From a checkpoint of a small mixture-of-experts model trained on Wikipedia.
Size: width 384, vocabulary 32768.
Training: a variant of Muon for the experts, 441M tokens, 6734 steps.
Below are experts of layer 5 (counted from 0) of a mixture-of-experts language model. Rows are named router (the router's row for the expert), gate (a neuron's input weights, with its number), up (a neuron's input weights, with its number) and show model dimensions 96-191. Each number is 200 + 40 x the weight over its row's rms, rounded and kept within 0 to 999.
Before each expert's rows: a language model's description of what the expert responds to. This comes from a sample of Wikipedia text that the model never trained on.

# expert 5
Description: Byte pieces of Chinese, Japanese, Korean and Thai text, plus odd word fragments inside foreign titles and code, such as 獨, "y", "ch".
router,220,220,133,168,145,216,184,213,212,162,182,275,110,184,140,170,126,193,208,195,176,173,195,185,220,203,226,202,261,144,240,206,172,164,206,228,241,220,169,263,237,122,236,231,187,233,194,243,179,245,184,240,221,248,138,228,215,192,193,216,239,190,247,320,179,221,195,209,225,234,272,224,138,174,136,158,265,175,238,225,162,250,256,253,223,231,223,223,178,208,260,248,153,139,172,152
gate0,210,143,158,227,187,211,163,168,177,204,207,217,167,210,168,181,169,157,201,176,136,153,233,200,133,250,164,208,237,248,210,208,242,202,85,250,162,257,258,258,222,173,148,241,223,200,201,202,226,145,214,195,206,199,179,286,151,204,186,208,249,186,267,206,119,229,238,226,130,176,184,132,198,137,177,251,219,241,215,211,173,203,209,237,191,179,237,185,186,213,114,285,103,214,202,146
up0,197,187,222,229,203,168,232,179,268,154,253,116,248,217,217,212,116,139,304,198,180,197,213,205,198,202,124,225,242,206,235,204,166,176,223,213,194,276,276,251,252,199,228,206,202,231,192,203,273,181,152,214,137,151,181,294,212,155,180,236,198,198,209,197,85,239,237,241,230,174,192,149,209,161,195,223,210,189,231,255,191,210,235,264,201,228,243,255,139,214,205,136,190,205,202,180
gate1,262,288,201,162,178,233,155,194,146,200,170,178,201,205,134,234,226,163,211,173,205,160,200,265,209,226,135,202,161,194,175,156,183,189,224,277,221,209,153,170,150,252,270,172,211,208,266,192,211,228,220,101,212,223,205,284,204,176,145,192,204,178,149,282,314,170,240,138,198,192,308,122,200,204,195,154,190,266,268,250,257,215,253,247,189,140,131,246,217,256,232,227,250,176,153,202
up1,218,247,192,149,172,185,201,182,179,176,197,173,217,224,141,209,173,156,230,157,218,210,176,146,221,203,87,248,150,173,211,105,199,209,197,193,194,195,227,222,156,287,184,215,203,236,276,197,228,195,198,96,183,219,192,224,230,170,207,120,140,205,145,267,259,188,235,168,194,208,249,154,196,140,221,86,173,233,209,258,225,206,265,216,183,192,222,201,167,170,287,171,218,242,137,196
gate2,141,167,222,208,188,156,156,226,195,172,207,216,188,179,175,221,192,298,205,200,230,187,202,205,231,227,228,182,125,202,188,166,207,157,179,264,192,152,167,184,151,162,245,103,213,164,115,233,220,139,219,145,193,138,178,161,228,188,229,213,197,195,220,251,227,259,155,227,204,259,226,224,131,159,206,183,143,135,173,227,134,228,180,223,179,182,197,230,280,208,181,131,201,182,170,213
up2,174,133,200,236,201,215,179,206,176,159,242,225,186,178,165,172,162,230,180,206,240,174,213,109,203,219,194,124,127,197,191,215,180,163,196,227,225,192,170,221,145,193,260,162,189,187,166,143,216,166,235,186,188,205,208,194,184,245,249,193,255,183,269,288,151,247,137,134,138,263,224,184,158,124,155,214,132,189,203,225,149,238,192,179,174,219,223,199,278,204,182,190,174,284,243,181
gate3,224,171,184,170,177,235,230,231,210,206,187,131,228,199,147,167,127,159,265,194,156,216,237,213,155,164,184,140,199,200,201,184,221,230,264,209,206,227,135,254,164,243,202,119,210,246,225,256,142,172,242,226,168,235,290,162,172,263,152,246,228,181,226,160,193,143,245,222,220,157,185,222,206,188,171,251,180,265,156,180,264,107,170,293,204,184,141,188,232,202,199,201,218,258,204,118
up3,190,207,216,229,218,245,227,194,206,217,223,161,254,165,154,182,149,173,246,169,138,178,169,226,171,155,269,142,192,203,215,177,193,223,235,214,174,205,138,213,152,221,235,138,216,216,224,227,124,208,278,250,184,269,259,148,201,188,181,259,226,147,251,175,211,178,237,185,185,210,213,202,178,169,187,224,141,246,165,156,178,65,187,318,169,250,203,247,251,174,237,201,240,212,185,148
gate4,231,143,208,189,183,215,171,232,167,183,220,150,199,179,193,205,209,211,245,212,188,215,289,253,198,160,261,208,180,146,198,173,225,216,162,174,112,191,165,224,158,221,124,158,166,214,177,249,200,199,175,244,199,166,204,180,185,163,176,183,246,181,227,274,133,170,120,145,276,252,189,191,227,252,198,183,234,236,214,176,236,150,196,206,177,138,247,193,126,167,182,237,178,192,211,221
up4,171,136,223,240,179,251,219,208,215,181,223,162,212,188,210,168,205,211,204,208,179,231,253,232,230,155,274,238,222,178,192,221,221,228,147,214,110,214,193,278,232,233,119,171,197,204,188,233,204,200,219,250,166,173,180,202,180,193,181,198,224,212,270,251,155,200,158,179,271,278,200,202,216,277,223,193,199,179,219,182,257,229,216,215,178,154,279,225,136,176,212,239,234,215,182,184
gate5,210,221,263,169,174,172,242,186,242,182,294,223,190,220,232,285,153,207,214,152,233,122,253,255,114,190,220,246,214,185,226,180,215,157,181,206,153,195,138,186,155,200,204,187,143,204,231,227,195,152,285,156,210,224,181,213,145,159,103,145,142,158,215,200,150,162,266,223,235,215,175,121,221,179,190,216,218,181,238,270,144,194,191,205,157,198,185,228,266,210,249,242,216,270,193,173
up5,253,228,264,233,244,193,176,176,214,233,219,248,195,214,237,273,168,240,258,194,189,185,199,254,161,151,173,186,214,203,248,208,174,191,164,214,155,171,132,159,133,191,208,192,117,167,204,189,151,216,241,193,218,250,170,272,172,172,172,145,114,112,219,211,173,217,223,265,193,189,157,150,174,150,190,180,199,228,229,218,201,192,170,166,153,146,154,231,267,184,239,233,216,224,214,186
gate6,233,167,235,218,170,237,146,209,133,165,201,244,214,175,232,166,189,241,167,201,171,138,266,170,194,180,253,133,161,191,167,228,144,172,181,303,168,143,229,157,145,177,215,131,127,186,279,251,189,171,119,246,204,249,143,100,196,203,162,231,198,181,188,208,247,209,291,221,242,333,155,212,190,184,205,147,185,153,160,207,235,205,209,271,199,237,128,265,274,236,193,230,176,270,180,203
up6,192,210,207,191,235,246,182,182,193,184,179,214,222,190,269,135,201,216,199,179,184,127,276,228,237,225,245,117,138,197,196,209,167,199,201,255,211,198,226,249,217,190,250,173,120,274,236,232,180,141,115,188,207,239,157,120,185,204,123,200,230,189,108,229,264,216,245,220,245,302,153,194,145,202,177,178,196,221,198,210,252,159,217,255,197,236,172,271,186,277,217,197,226,273,209,179
gate7,173,250,244,220,233,178,209,224,183,323,223,228,265,239,169,228,191,158,151,223,260,214,167,167,246,158,216,179,186,173,246,177,138,196,173,158,198,254,231,202,103,319,291,67,239,185,226,218,179,205,212,219,136,203,202,209,171,232,191,180,194,133,221,197,151,219,224,186,238,163,269,167,235,235,175,151,161,199,196,187,208,142,169,197,159,163,227,254,187,134,205,174,210,137,227,129
up7,171,186,243,212,212,126,193,251,182,294,162,196,194,254,163,248,226,166,167,227,249,240,163,129,236,168,217,156,161,161,216,196,123,198,143,193,228,277,215,181,81,288,235,115,231,160,223,264,210,172,180,199,181,168,145,220,196,221,215,202,235,117,165,166,184,225,165,265,275,235,236,195,224,230,114,130,203,187,215,111,190,155,166,193,164,179,166,297,202,135,208,180,225,185,187,214
gate8,252,254,202,130,191,197,296,283,189,166,124,122,122,280,213,168,188,168,215,243,229,157,213,197,157,171,176,173,243,220,200,210,156,265,154,144,248,158,217,184,153,189,209,161,271,246,185,257,191,165,192,198,167,235,218,216,206,252,164,177,233,213,226,231,182,267,212,192,243,147,196,200,179,178,214,291,169,187,164,205,215,199,217,254,150,218,235,291,238,242,184,253,215,202,158,246
up8,298,235,173,152,195,182,229,291,198,121,123,184,211,186,204,158,180,204,247,255,171,141,167,184,147,186,127,193,205,249,233,167,171,179,163,218,252,170,190,199,72,122,192,175,244,209,202,261,220,187,212,249,167,206,265,210,238,211,209,184,219,179,222,222,205,192,255,200,253,196,223,228,210,197,226,212,143,206,139,252,257,194,212,285,179,242,173,180,304,175,185,256,197,180,193,253
gate9,229,177,237,205,231,216,187,193,204,234,174,175,189,218,169,185,183,145,219,190,198,126,173,172,134,204,225,184,189,213,197,248,220,211,222,243,215,208,241,159,248,96,173,148,288,254,207,204,271,160,172,254,265,195,147,164,203,194,182,183,288,142,188,228,210,227,235,285,215,223,274,102,171,265,249,203,204,200,151,215,168,173,116,230,238,177,151,268,226,246,118,156,202,161,175,117
up9,264,196,223,191,247,234,222,203,212,228,208,151,167,201,173,231,227,204,255,195,192,163,200,198,208,215,210,152,208,205,231,212,270,203,174,208,218,207,241,184,227,118,223,127,256,259,236,245,296,175,159,268,284,201,161,160,208,215,170,186,267,201,182,236,149,180,217,288,214,248,260,161,157,300,208,194,198,187,166,142,216,164,93,222,196,230,210,254,192,242,153,149,189,175,188,153
gate10,199,171,245,244,271,188,232,202,278,159,118,189,197,245,202,196,216,135,224,137,191,137,143,178,249,180,189,183,217,265,182,213,202,231,222,226,175,175,156,213,213,95,188,296,186,148,148,230,126,248,238,246,163,180,172,217,207,210,162,171,171,103,189,233,159,219,135,266,172,167,230,183,163,200,134,246,227,234,152,238,222,185,193,267,131,190,181,149,215,215,224,218,176,119,172,160
up10,274,184,239,146,283,254,188,216,234,165,183,190,202,240,170,175,228,128,244,173,163,141,169,219,236,199,220,217,167,206,162,239,204,169,187,208,143,190,138,230,238,203,197,227,220,149,187,262,100,242,239,246,136,208,154,259,192,170,190,188,182,131,177,200,163,246,211,253,242,169,179,146,194,173,179,234,187,203,112,270,225,141,185,261,172,199,180,146,230,181,267,194,189,155,179,168
gate11,101,213,160,185,192,155,248,177,203,187,204,153,210,302,158,170,186,152,222,183,233,121,249,151,205,186,198,200,223,176,238,265,217,231,207,252,185,209,231,223,197,190,200,103,197,234,250,214,257,130,217,120,73,194,207,194,217,152,181,169,146,178,255,189,202,223,203,210,157,267,250,199,243,230,158,223,200,192,233,153,200,140,192,136,187,242,237,207,203,175,201,174,78,247,234,203
up11,174,215,159,217,182,193,244,218,204,181,165,133,194,246,195,147,217,222,242,132,252,137,205,197,208,209,205,233,211,198,210,257,199,198,212,236,252,187,253,179,122,227,136,158,198,191,183,182,257,187,209,163,160,267,192,181,200,210,158,208,147,112,211,307,261,231,218,243,141,235,217,236,226,261,146,189,197,234,223,122,246,215,174,231,193,185,223,227,181,158,136,184,120,188,219,220
gate12,204,191,166,181,191,159,240,217,225,235,209,203,196,192,156,148,204,188,279,198,228,173,294,261,148,243,240,222,233,194,164,272,186,249,223,251,218,252,159,171,239,216,103,222,277,203,196,242,186,216,175,152,202,233,220,240,231,210,215,193,237,186,223,206,188,257,119,116,200,215,256,223,209,228,232,217,201,193,212,228,275,243,178,208,155,232,174,173,180,136,295,222,170,193,142,220
up12,271,213,195,190,173,145,177,218,203,265,233,224,162,153,142,153,190,192,241,214,200,144,299,172,195,242,196,265,220,191,198,216,189,200,222,258,185,253,174,203,201,203,129,197,257,223,157,212,212,226,168,221,202,211,215,236,201,176,251,145,195,229,184,246,168,258,186,172,202,189,257,192,222,167,173,258,273,194,188,183,254,243,193,172,151,243,187,106,200,177,247,238,209,254,179,180
gate13,248,183,271,155,228,271,216,235,185,209,164,202,173,218,179,135,194,196,218,246,178,214,231,170,195,200,201,139,222,139,178,214,288,191,194,220,253,202,135,234,160,184,223,157,273,257,261,213,196,305,203,188,175,170,146,226,167,132,168,203,204,224,184,187,246,194,231,248,144,211,146,131,203,239,203,242,184,184,232,176,185,149,195,165,218,222,180,216,207,180,158,226,150,182,166,138
up13,216,185,236,171,228,212,227,156,167,222,157,182,143,199,185,113,159,222,181,239,182,195,188,155,157,202,208,120,270,179,125,176,248,180,179,212,248,153,166,217,156,228,209,181,190,191,217,255,162,276,238,206,175,207,157,196,161,107,167,228,150,225,190,188,227,162,218,202,143,175,137,182,233,184,227,228,196,198,256,184,247,211,144,217,217,193,175,164,209,172,227,223,150,179,205,131
gate14,236,134,230,186,283,262,122,167,223,139,191,163,215,181,108,140,203,178,238,271,216,209,235,147,208,237,104,206,166,251,119,183,269,244,206,215,171,158,207,155,208,198,177,171,251,227,197,204,142,155,208,172,210,213,195,181,232,198,197,227,222,194,228,228,215,169,212,229,200,234,250,160,183,240,159,199,198,201,160,216,245,160,229,237,285,273,235,225,195,190,237,188,219,204,225,181
up14,144,201,232,278,189,213,150,154,146,203,169,187,223,274,122,163,182,202,237,263,207,189,221,152,173,153,142,190,182,296,176,178,257,166,276,210,233,176,232,164,190,183,203,193,247,229,169,248,174,142,207,231,167,208,195,169,239,191,223,156,255,132,240,232,167,215,156,198,184,212,237,243,212,184,188,206,209,216,165,208,240,123,212,211,316,261,205,207,220,162,236,231,243,213,271,166
gate15,163,144,181,207,163,152,263,218,171,236,125,198,169,151,191,213,209,234,229,151,181,195,241,193,188,243,288,208,113,176,233,149,241,226,144,202,155,243,257,273,204,215,271,186,255,191,225,204,214,231,190,195,190,172,206,151,134,211,180,265,209,188,231,249,197,231,252,246,268,212,225,195,219,243,261,245,197,201,268,210,162,292,256,258,202,185,215,227,175,182,188,214,150,282,199,191
up15,149,163,182,279,140,234,208,223,144,152,138,193,206,132,192,211,194,182,222,203,155,190,228,179,202,214,268,174,192,167,185,210,200,213,151,251,123,225,184,249,192,184,247,255,219,212,277,195,187,159,218,173,230,256,183,210,138,163,186,235,241,230,231,213,185,222,224,207,253,226,212,201,229,183,231,228,218,219,272,174,154,295,341,257,186,230,182,234,177,143,243,248,120,232,133,194
gate16,240,270,165,169,215,248,227,157,280,98,208,163,168,220,172,192,212,164,186,145,263,109,165,186,133,218,195,206,209,135,214,227,237,232,205,208,202,204,266,172,246,241,206,232,223,210,219,207,202,256,158,134,205,232,181,275,202,213,192,235,229,188,120,229,223,212,143,196,188,211,258,189,202,288,272,227,192,255,225,218,133,147,126,207,216,248,179,164,204,187,244,180,158,212,130,170
up16,261,267,165,197,183,250,198,158,251,167,216,142,145,213,130,177,215,157,152,163,214,108,179,161,131,275,174,251,176,161,191,216,219,232,263,213,167,213,288,133,241,205,180,161,173,171,192,188,187,203,141,203,192,241,206,286,203,178,148,164,214,197,104,272,237,246,155,168,148,257,244,176,167,275,256,229,184,244,179,166,159,194,174,189,212,255,247,183,178,139,179,145,129,215,180,136
gate17,190,174,190,187,185,303,194,199,231,169,156,217,135,221,263,226,208,166,241,170,172,138,197,133,293,156,222,238,270,255,257,240,214,268,243,132,199,131,276,170,133,207,167,165,155,201,225,242,214,265,212,187,199,246,229,216,259,207,100,157,186,209,192,178,152,192,192,181,242,172,207,143,252,206,142,217,106,203,249,164,245,163,219,155,171,129,142,201,218,239,188,218,171,273,210,188
up17,230,158,205,191,176,231,215,234,243,164,151,192,154,224,272,188,156,179,217,177,154,137,229,133,259,196,187,208,232,253,261,270,176,263,145,114,190,126,241,209,142,192,145,148,194,181,159,190,232,206,240,206,207,208,243,191,179,179,143,193,224,168,227,183,158,239,175,193,225,157,186,147,237,221,199,198,145,144,304,182,195,109,195,179,147,180,121,213,249,167,202,243,134,257,215,195
gate18,250,182,220,183,165,148,220,225,256,214,198,233,223,308,172,227,163,209,264,187,118,228,262,175,254,235,193,243,197,207,195,185,191,264,188,267,221,141,109,220,203,231,156,203,118,93,165,232,211,162,262,196,229,208,217,217,212,164,244,207,208,241,207,237,176,169,192,218,175,212,165,217,253,203,140,178,173,229,153,188,261,182,178,159,221,200,132,232,212,232,189,195,177,198,191,296
up18,247,177,153,209,239,207,237,198,182,191,198,236,189,230,205,244,171,181,254,195,151,222,181,157,216,270,161,253,148,220,142,223,225,278,202,226,216,126,119,211,217,253,162,169,103,98,209,263,206,200,176,221,206,258,228,223,169,145,176,194,193,236,149,237,158,135,233,178,185,167,168,173,220,157,156,243,187,287,145,224,301,144,158,172,147,177,132,232,188,210,200,163,189,207,218,259
gate19,185,211,155,109,106,259,205,258,154,202,237,201,214,152,196,173,199,201,246,214,179,206,276,210,162,242,196,243,181,135,221,249,230,165,234,220,161,237,169,265,254,184,201,170,240,166,212,236,217,229,252,229,227,196,219,277,231,225,160,190,138,144,209,181,163,212,237,163,124,169,284,189,192,171,197,277,216,210,145,205,247,218,215,178,173,198,151,222,128,191,232,150,241,194,204,153
up19,171,226,239,196,150,226,175,217,144,197,250,194,199,138,224,151,222,225,288,199,225,223,259,257,148,221,184,199,188,124,220,216,184,244,166,199,184,228,154,218,251,157,193,238,217,193,213,214,257,249,209,277,264,145,170,272,221,230,150,192,201,188,264,193,100,173,212,181,200,235,274,219,151,168,198,282,241,204,133,179,269,220,221,111,243,192,113,204,162,182,292,140,193,178,229,156
gate20,197,196,180,259,225,179,263,236,220,139,203,146,215,202,183,183,161,190,229,185,140,241,209,277,283,230,252,206,221,181,175,155,215,189,109,172,218,217,206,156,255,279,215,194,214,133,156,201,148,287,289,253,253,212,206,193,202,183,174,182,191,177,129,217,197,270,255,269,187,183,255,234,143,272,152,231,190,225,181,216,196,169,211,150,240,180,265,202,206,212,180,198,269,242,190,167
up20,192,178,181,215,201,188,274,196,190,182,229,160,187,224,183,182,175,229,241,202,142,189,186,306,269,239,217,238,234,151,191,152,236,225,131,209,274,142,213,178,221,267,183,225,161,126,178,206,154,210,190,277,211,184,232,219,211,214,187,161,221,200,125,250,149,302,254,286,232,165,192,242,177,232,159,214,177,169,130,162,153,177,264,148,199,167,187,218,179,214,159,206,238,191,161,169
gate21,238,202,246,206,177,193,231,208,238,205,161,207,200,200,178,223,221,275,155,165,239,128,252,176,184,247,160,186,157,125,179,238,236,168,175,220,249,304,196,141,226,206,241,175,215,259,276,204,261,213,193,205,266,275,215,155,232,240,156,118,224,192,199,201,187,125,167,216,181,199,266,226,216,218,181,214,171,153,166,289,205,164,248,248,186,99,248,182,188,213,120,238,184,218,124,222
up21,252,199,197,191,193,187,199,167,180,133,133,164,230,150,167,220,200,228,172,262,233,155,200,163,209,268,161,200,173,213,243,252,228,213,185,216,242,257,197,193,194,231,210,118,177,262,238,197,200,245,220,246,278,275,246,197,225,270,212,164,252,207,177,207,187,203,221,221,204,200,238,210,210,232,242,265,142,118,196,224,192,145,277,200,160,112,224,213,201,187,168,206,165,213,130,224
gate22,213,214,227,196,161,221,164,191,183,184,227,202,198,226,216,212,196,192,214,180,233,165,137,223,191,221,238,187,262,185,217,185,230,272,165,189,175,163,308,179,219,181,210,171,170,194,180,197,205,126,178,223,241,235,220,204,204,225,217,134,247,164,231,229,199,185,239,234,192,203,324,252,250,233,163,143,135,189,205,288,151,236,224,231,222,193,175,255,83,186,144,196,219,251,190,110
up22,215,228,177,196,153,181,175,139,221,178,200,214,176,182,240,282,236,192,246,154,179,169,133,165,160,205,205,219,241,221,209,160,170,252,166,162,230,192,273,245,263,214,163,161,143,244,182,186,278,132,213,225,218,258,203,213,202,204,177,184,244,190,248,186,252,142,276,212,156,216,294,169,239,235,147,181,189,148,226,238,138,205,232,223,132,144,174,249,103,224,104,149,232,269,230,177
gate23,163,226,188,173,265,229,180,250,164,221,200,208,223,246,235,109,136,177,191,228,207,159,147,173,133,211,201,196,274,234,207,296,280,176,181,204,134,198,232,236,130,213,185,188,133,271,244,154,229,226,225,205,184,122,257,175,221,269,169,241,230,218,207,162,174,233,196,251,217,264,232,247,216,213,199,195,173,134,251,148,159,145,195,236,202,206,303,260,187,141,164,183,279,174,157,219
up23,188,203,196,208,259,241,236,247,117,211,208,196,211,211,197,162,214,188,194,263,178,158,163,86,184,194,167,199,219,220,150,285,251,204,174,229,173,192,175,219,187,170,152,187,152,209,235,199,196,187,211,233,171,154,278,196,181,247,120,196,238,244,156,172,145,153,202,273,195,257,185,242,232,188,194,172,173,138,230,194,177,183,231,253,184,212,231,229,148,111,167,184,245,194,156,228
gate24,215,247,216,149,226,185,234,179,241,142,203,204,110,225,214,132,132,197,208,228,187,123,155,149,198,219,192,212,184,129,245,222,186,169,151,262,227,131,216,197,193,220,238,138,148,251,267,244,269,161,207,251,161,219,153,207,216,218,114,247,188,200,157,222,243,127,162,232,251,252,226,155,186,234,187,216,212,202,179,225,197,224,200,218,181,157,230,231,181,216,172,154,173,185,165,153
up24,209,203,216,150,250,227,173,176,210,157,184,204,94,228,168,115,116,186,206,222,172,119,159,158,245,242,219,222,152,175,242,198,225,229,141,249,229,141,287,147,152,211,225,129,98,242,243,196,228,155,227,209,152,234,223,200,261,181,80,146,214,183,160,243,160,150,120,208,238,203,235,150,208,200,104,228,177,201,208,229,171,248,196,170,175,176,237,267,215,157,228,183,225,189,186,137
gate25,242,184,246,185,183,192,156,161,201,269,193,196,143,242,147,234,104,193,197,171,203,146,253,227,219,244,241,208,143,273,171,217,222,204,221,272,191,209,202,257,192,207,218,151,195,227,189,216,212,211,146,146,173,225,256,148,213,209,179,268,141,128,94,226,213,221,244,188,265,212,148,105,159,189,192,226,202,251,193,252,188,140,57,241,189,262,279,179,255,217,147,267,183,171,219,195
up25,232,130,215,162,185,183,130,254,201,264,185,200,189,194,224,227,110,193,143,232,211,131,233,179,192,231,252,149,197,260,164,244,227,150,171,244,159,217,157,199,215,207,177,124,259,251,207,229,156,259,157,188,169,216,230,104,176,207,177,253,133,160,176,207,207,200,205,171,194,202,198,210,197,246,220,223,182,192,227,273,164,174,97,237,197,193,237,204,171,208,190,278,247,174,237,152
gate26,202,234,248,162,234,248,174,258,148,259,226,175,179,225,174,186,112,193,186,195,222,244,205,155,172,216,230,149,211,157,214,169,228,258,215,219,184,180,234,140,206,253,214,196,258,262,232,241,181,280,191,233,130,230,151,231,126,159,173,254,154,227,279,255,217,253,211,149,221,250,221,147,225,159,223,171,196,241,200,190,199,190,153,260,161,203,160,153,213,176,227,225,227,239,228,215
up26,176,226,230,171,207,249,189,263,218,273,206,220,185,216,182,143,140,225,193,167,169,278,230,236,234,189,239,127,188,212,242,174,188,183,238,215,209,214,216,189,144,238,216,162,213,196,221,276,184,224,189,213,142,227,135,183,193,167,222,232,204,234,211,244,177,200,242,172,144,238,198,167,222,148,210,191,214,200,239,209,194,201,191,197,246,140,167,169,207,171,190,254,191,182,180,263
gate27,234,140,191,156,213,255,181,209,159,200,201,167,167,282,160,168,152,272,252,130,184,122,204,165,187,212,222,151,208,222,261,219,209,207,161,201,180,206,250,224,177,215,221,203,186,211,192,204,156,164,228,140,198,234,122,247,141,205,195,210,287,302,263,238,240,188,229,149,187,190,218,163,192,159,220,258,159,175,231,195,240,315,133,198,198,228,149,206,201,273,221,186,207,196,124,159
up27,229,114,209,179,184,230,181,231,143,187,223,155,173,249,241,176,191,246,259,167,215,121,182,143,213,213,152,186,229,235,230,230,183,182,222,215,150,229,242,202,172,189,182,248,184,271,191,171,191,160,238,173,169,228,134,215,178,181,190,168,191,272,249,248,211,196,231,156,193,175,116,144,180,170,265,290,194,116,219,220,204,300,118,208,179,193,193,169,228,270,196,183,224,285,209,96
gate28,235,271,218,184,164,232,219,216,185,195,199,183,176,226,176,222,153,216,218,181,222,245,199,224,244,212,243,194,243,236,146,171,237,238,213,191,219,166,137,235,143,145,200,141,255,205,222,207,284,193,201,219,223,180,219,229,169,191,187,108,218,182,121,224,189,205,271,156,219,253,203,192,215,209,194,233,224,223,183,266,131,142,203,222,174,170,228,174,189,173,202,219,131,226,177,131
up28,226,303,228,184,158,189,222,164,203,214,174,219,158,228,154,225,173,174,209,180,191,199,256,229,224,222,196,201,226,232,229,167,228,192,218,152,214,197,129,209,128,191,181,165,243,251,236,202,267,236,190,173,175,171,221,227,146,177,220,106,224,210,168,217,127,255,291,223,171,146,217,213,228,189,203,218,244,170,199,201,164,154,276,231,175,160,226,209,187,204,188,201,182,197,116,153
gate29,216,266,275,197,209,227,229,191,135,173,187,173,189,228,203,226,222,223,203,208,175,132,320,161,176,231,211,171,236,174,226,160,142,200,207,170,168,199,189,118,189,131,266,208,233,243,193,221,210,117,155,202,199,243,266,199,206,138,142,142,137,140,135,234,184,206,197,228,229,183,180,174,221,206,225,227,215,226,155,218,208,175,222,113,243,158,226,231,235,188,171,132,153,174,240,190
up29,230,222,287,177,199,179,286,210,166,178,223,242,273,247,182,199,211,169,228,191,128,142,278,113,156,221,241,190,203,230,243,181,154,204,258,151,137,248,165,160,185,95,324,217,252,240,171,203,208,124,190,251,208,265,281,217,173,164,126,159,198,183,173,211,152,230,199,207,261,203,174,189,263,183,191,205,193,200,153,237,258,177,209,151,186,181,190,262,194,225,166,95,181,196,230,185
gate30,152,157,231,217,237,235,208,243,206,203,242,113,267,254,178,199,162,223,211,134,205,182,289,127,257,186,183,252,160,228,201,186,153,165,174,205,148,170,219,232,230,166,217,204,258,114,226,295,182,172,249,240,197,195,199,220,238,215,192,102,213,211,161,278,149,192,111,225,212,280,279,247,180,178,154,229,264,196,172,181,205,212,254,245,188,221,183,243,178,211,180,210,267,166,152,175
up30,163,197,262,203,284,206,210,222,243,160,207,135,303,262,140,219,194,233,181,177,221,137,241,103,274,151,203,262,183,243,218,198,119,234,148,235,149,195,205,284,191,161,191,203,272,161,219,241,171,177,257,222,220,169,179,215,172,208,184,160,236,166,168,272,107,220,121,232,211,210,280,225,181,215,154,209,228,212,210,175,207,208,228,231,248,231,206,188,201,177,211,245,226,124,141,182
gate31,163,241,235,220,186,145,190,199,160,217,219,205,209,181,132,213,129,191,224,186,238,160,188,203,219,240,249,193,217,254,255,158,223,186,247,111,134,203,195,182,205,230,177,256,217,162,245,172,171,177,170,176,170,250,200,178,212,159,217,140,212,190,181,203,197,208,204,198,202,240,259,208,162,204,189,239,220,181,243,239,276,164,282,213,173,213,215,213,234,167,196,303,160,155,232,226
up31,237,263,210,247,164,162,219,228,155,177,245,187,210,193,110,213,126,214,254,203,202,110,176,229,176,206,250,201,266,196,209,154,152,232,272,133,172,223,229,225,220,232,224,197,146,174,227,130,147,183,197,219,210,259,212,173,238,163,193,144,279,245,202,268,269,200,215,216,210,191,204,173,158,193,189,242,184,168,263,175,300,190,290,217,143,195,228,238,152,189,167,262,174,192,266,261
gate32,175,221,120,148,211,190,176,225,181,142,194,193,217,242,202,114,223,232,227,220,189,165,171,162,173,163,303,133,219,225,218,179,162,180,201,333,175,208,197,145,222,226,248,181,219,202,246,234,150,199,217,152,229,188,180,278,179,159,202,151,307,231,178,227,150,159,230,232,242,231,192,141,201,207,104,212,154,188,178,174,146,211,143,208,199,192,214,157,167,205,143,163,187,187,227,173
up32,194,207,178,136,189,232,170,214,223,142,171,197,192,238,216,136,190,247,206,266,177,144,247,192,175,168,194,145,159,245,202,241,155,233,261,250,179,216,197,87,186,255,228,166,199,181,248,214,244,214,235,154,178,174,178,229,212,139,163,145,289,254,235,272,196,151,218,207,278,233,167,132,200,244,124,168,182,213,187,150,183,197,188,180,177,214,202,196,177,244,184,178,146,146,228,134
gate33,209,222,174,168,174,166,248,231,243,131,253,134,186,183,243,255,171,199,208,194,224,207,172,149,226,200,175,207,215,224,212,273,160,220,221,177,243,186,194,118,239,153,174,125,125,246,238,157,261,239,209,240,225,172,209,185,217,278,135,211,219,242,224,284,214,243,190,289,204,185,191,158,154,171,160,196,196,208,160,196,187,158,204,239,187,148,231,239,189,224,199,141,244,223,217,205
up33,204,216,212,159,187,209,252,193,269,119,220,189,207,145,196,237,190,169,151,141,241,254,163,160,204,182,194,216,175,198,233,280,179,212,209,219,263,215,187,144,194,167,210,171,108,256,260,185,232,175,197,205,179,141,173,207,188,281,183,193,238,247,180,258,196,191,185,255,191,223,119,182,182,185,198,236,202,188,262,192,151,241,192,218,155,197,208,206,192,204,240,213,197,153,204,203
gate34,237,104,245,155,166,192,175,143,138,181,215,218,171,142,245,167,208,293,149,175,231,212,137,192,168,299,202,249,183,114,237,150,259,239,162,165,203,279,251,210,217,187,201,207,213,182,198,246,206,159,160,275,215,175,250,254,222,170,241,168,225,195,217,151,185,248,239,134,217,206,242,220,244,228,231,209,117,181,256,250,237,241,253,241,208,188,119,203,203,189,163,192,231,286,112,149
up34,243,88,238,152,236,248,129,150,179,191,223,197,184,140,224,156,236,309,132,193,204,237,128,196,153,265,197,240,202,156,250,217,290,239,204,152,217,265,244,203,215,193,168,152,219,214,211,197,191,147,162,234,218,190,267,243,257,167,289,171,252,198,208,161,186,204,209,167,233,200,245,304,211,206,235,217,121,231,245,231,223,263,220,159,212,209,193,200,175,199,197,140,227,261,125,138
gate35,180,181,254,251,160,267,297,202,166,151,262,199,202,240,249,221,171,155,196,248,190,152,169,200,252,184,242,281,137,159,155,230,270,230,180,155,243,200,264,241,228,260,262,123,153,221,223,203,177,168,183,247,229,165,194,219,241,235,229,233,214,282,237,192,182,288,267,209,225,195,187,182,164,191,228,275,151,209,244,181,195,170,193,245,252,295,211,192,152,250,218,227,194,180,210,149
up35,187,195,243,231,175,240,220,173,262,194,176,128,181,189,224,164,171,131,182,260,226,118,190,209,220,160,239,250,169,226,161,267,279,250,201,161,184,211,233,188,208,221,215,133,184,205,247,158,173,188,176,229,261,164,177,238,180,158,209,231,243,249,261,207,167,234,250,217,245,225,191,140,172,174,272,265,172,219,233,206,162,221,227,219,164,306,230,226,223,186,224,246,188,202,178,168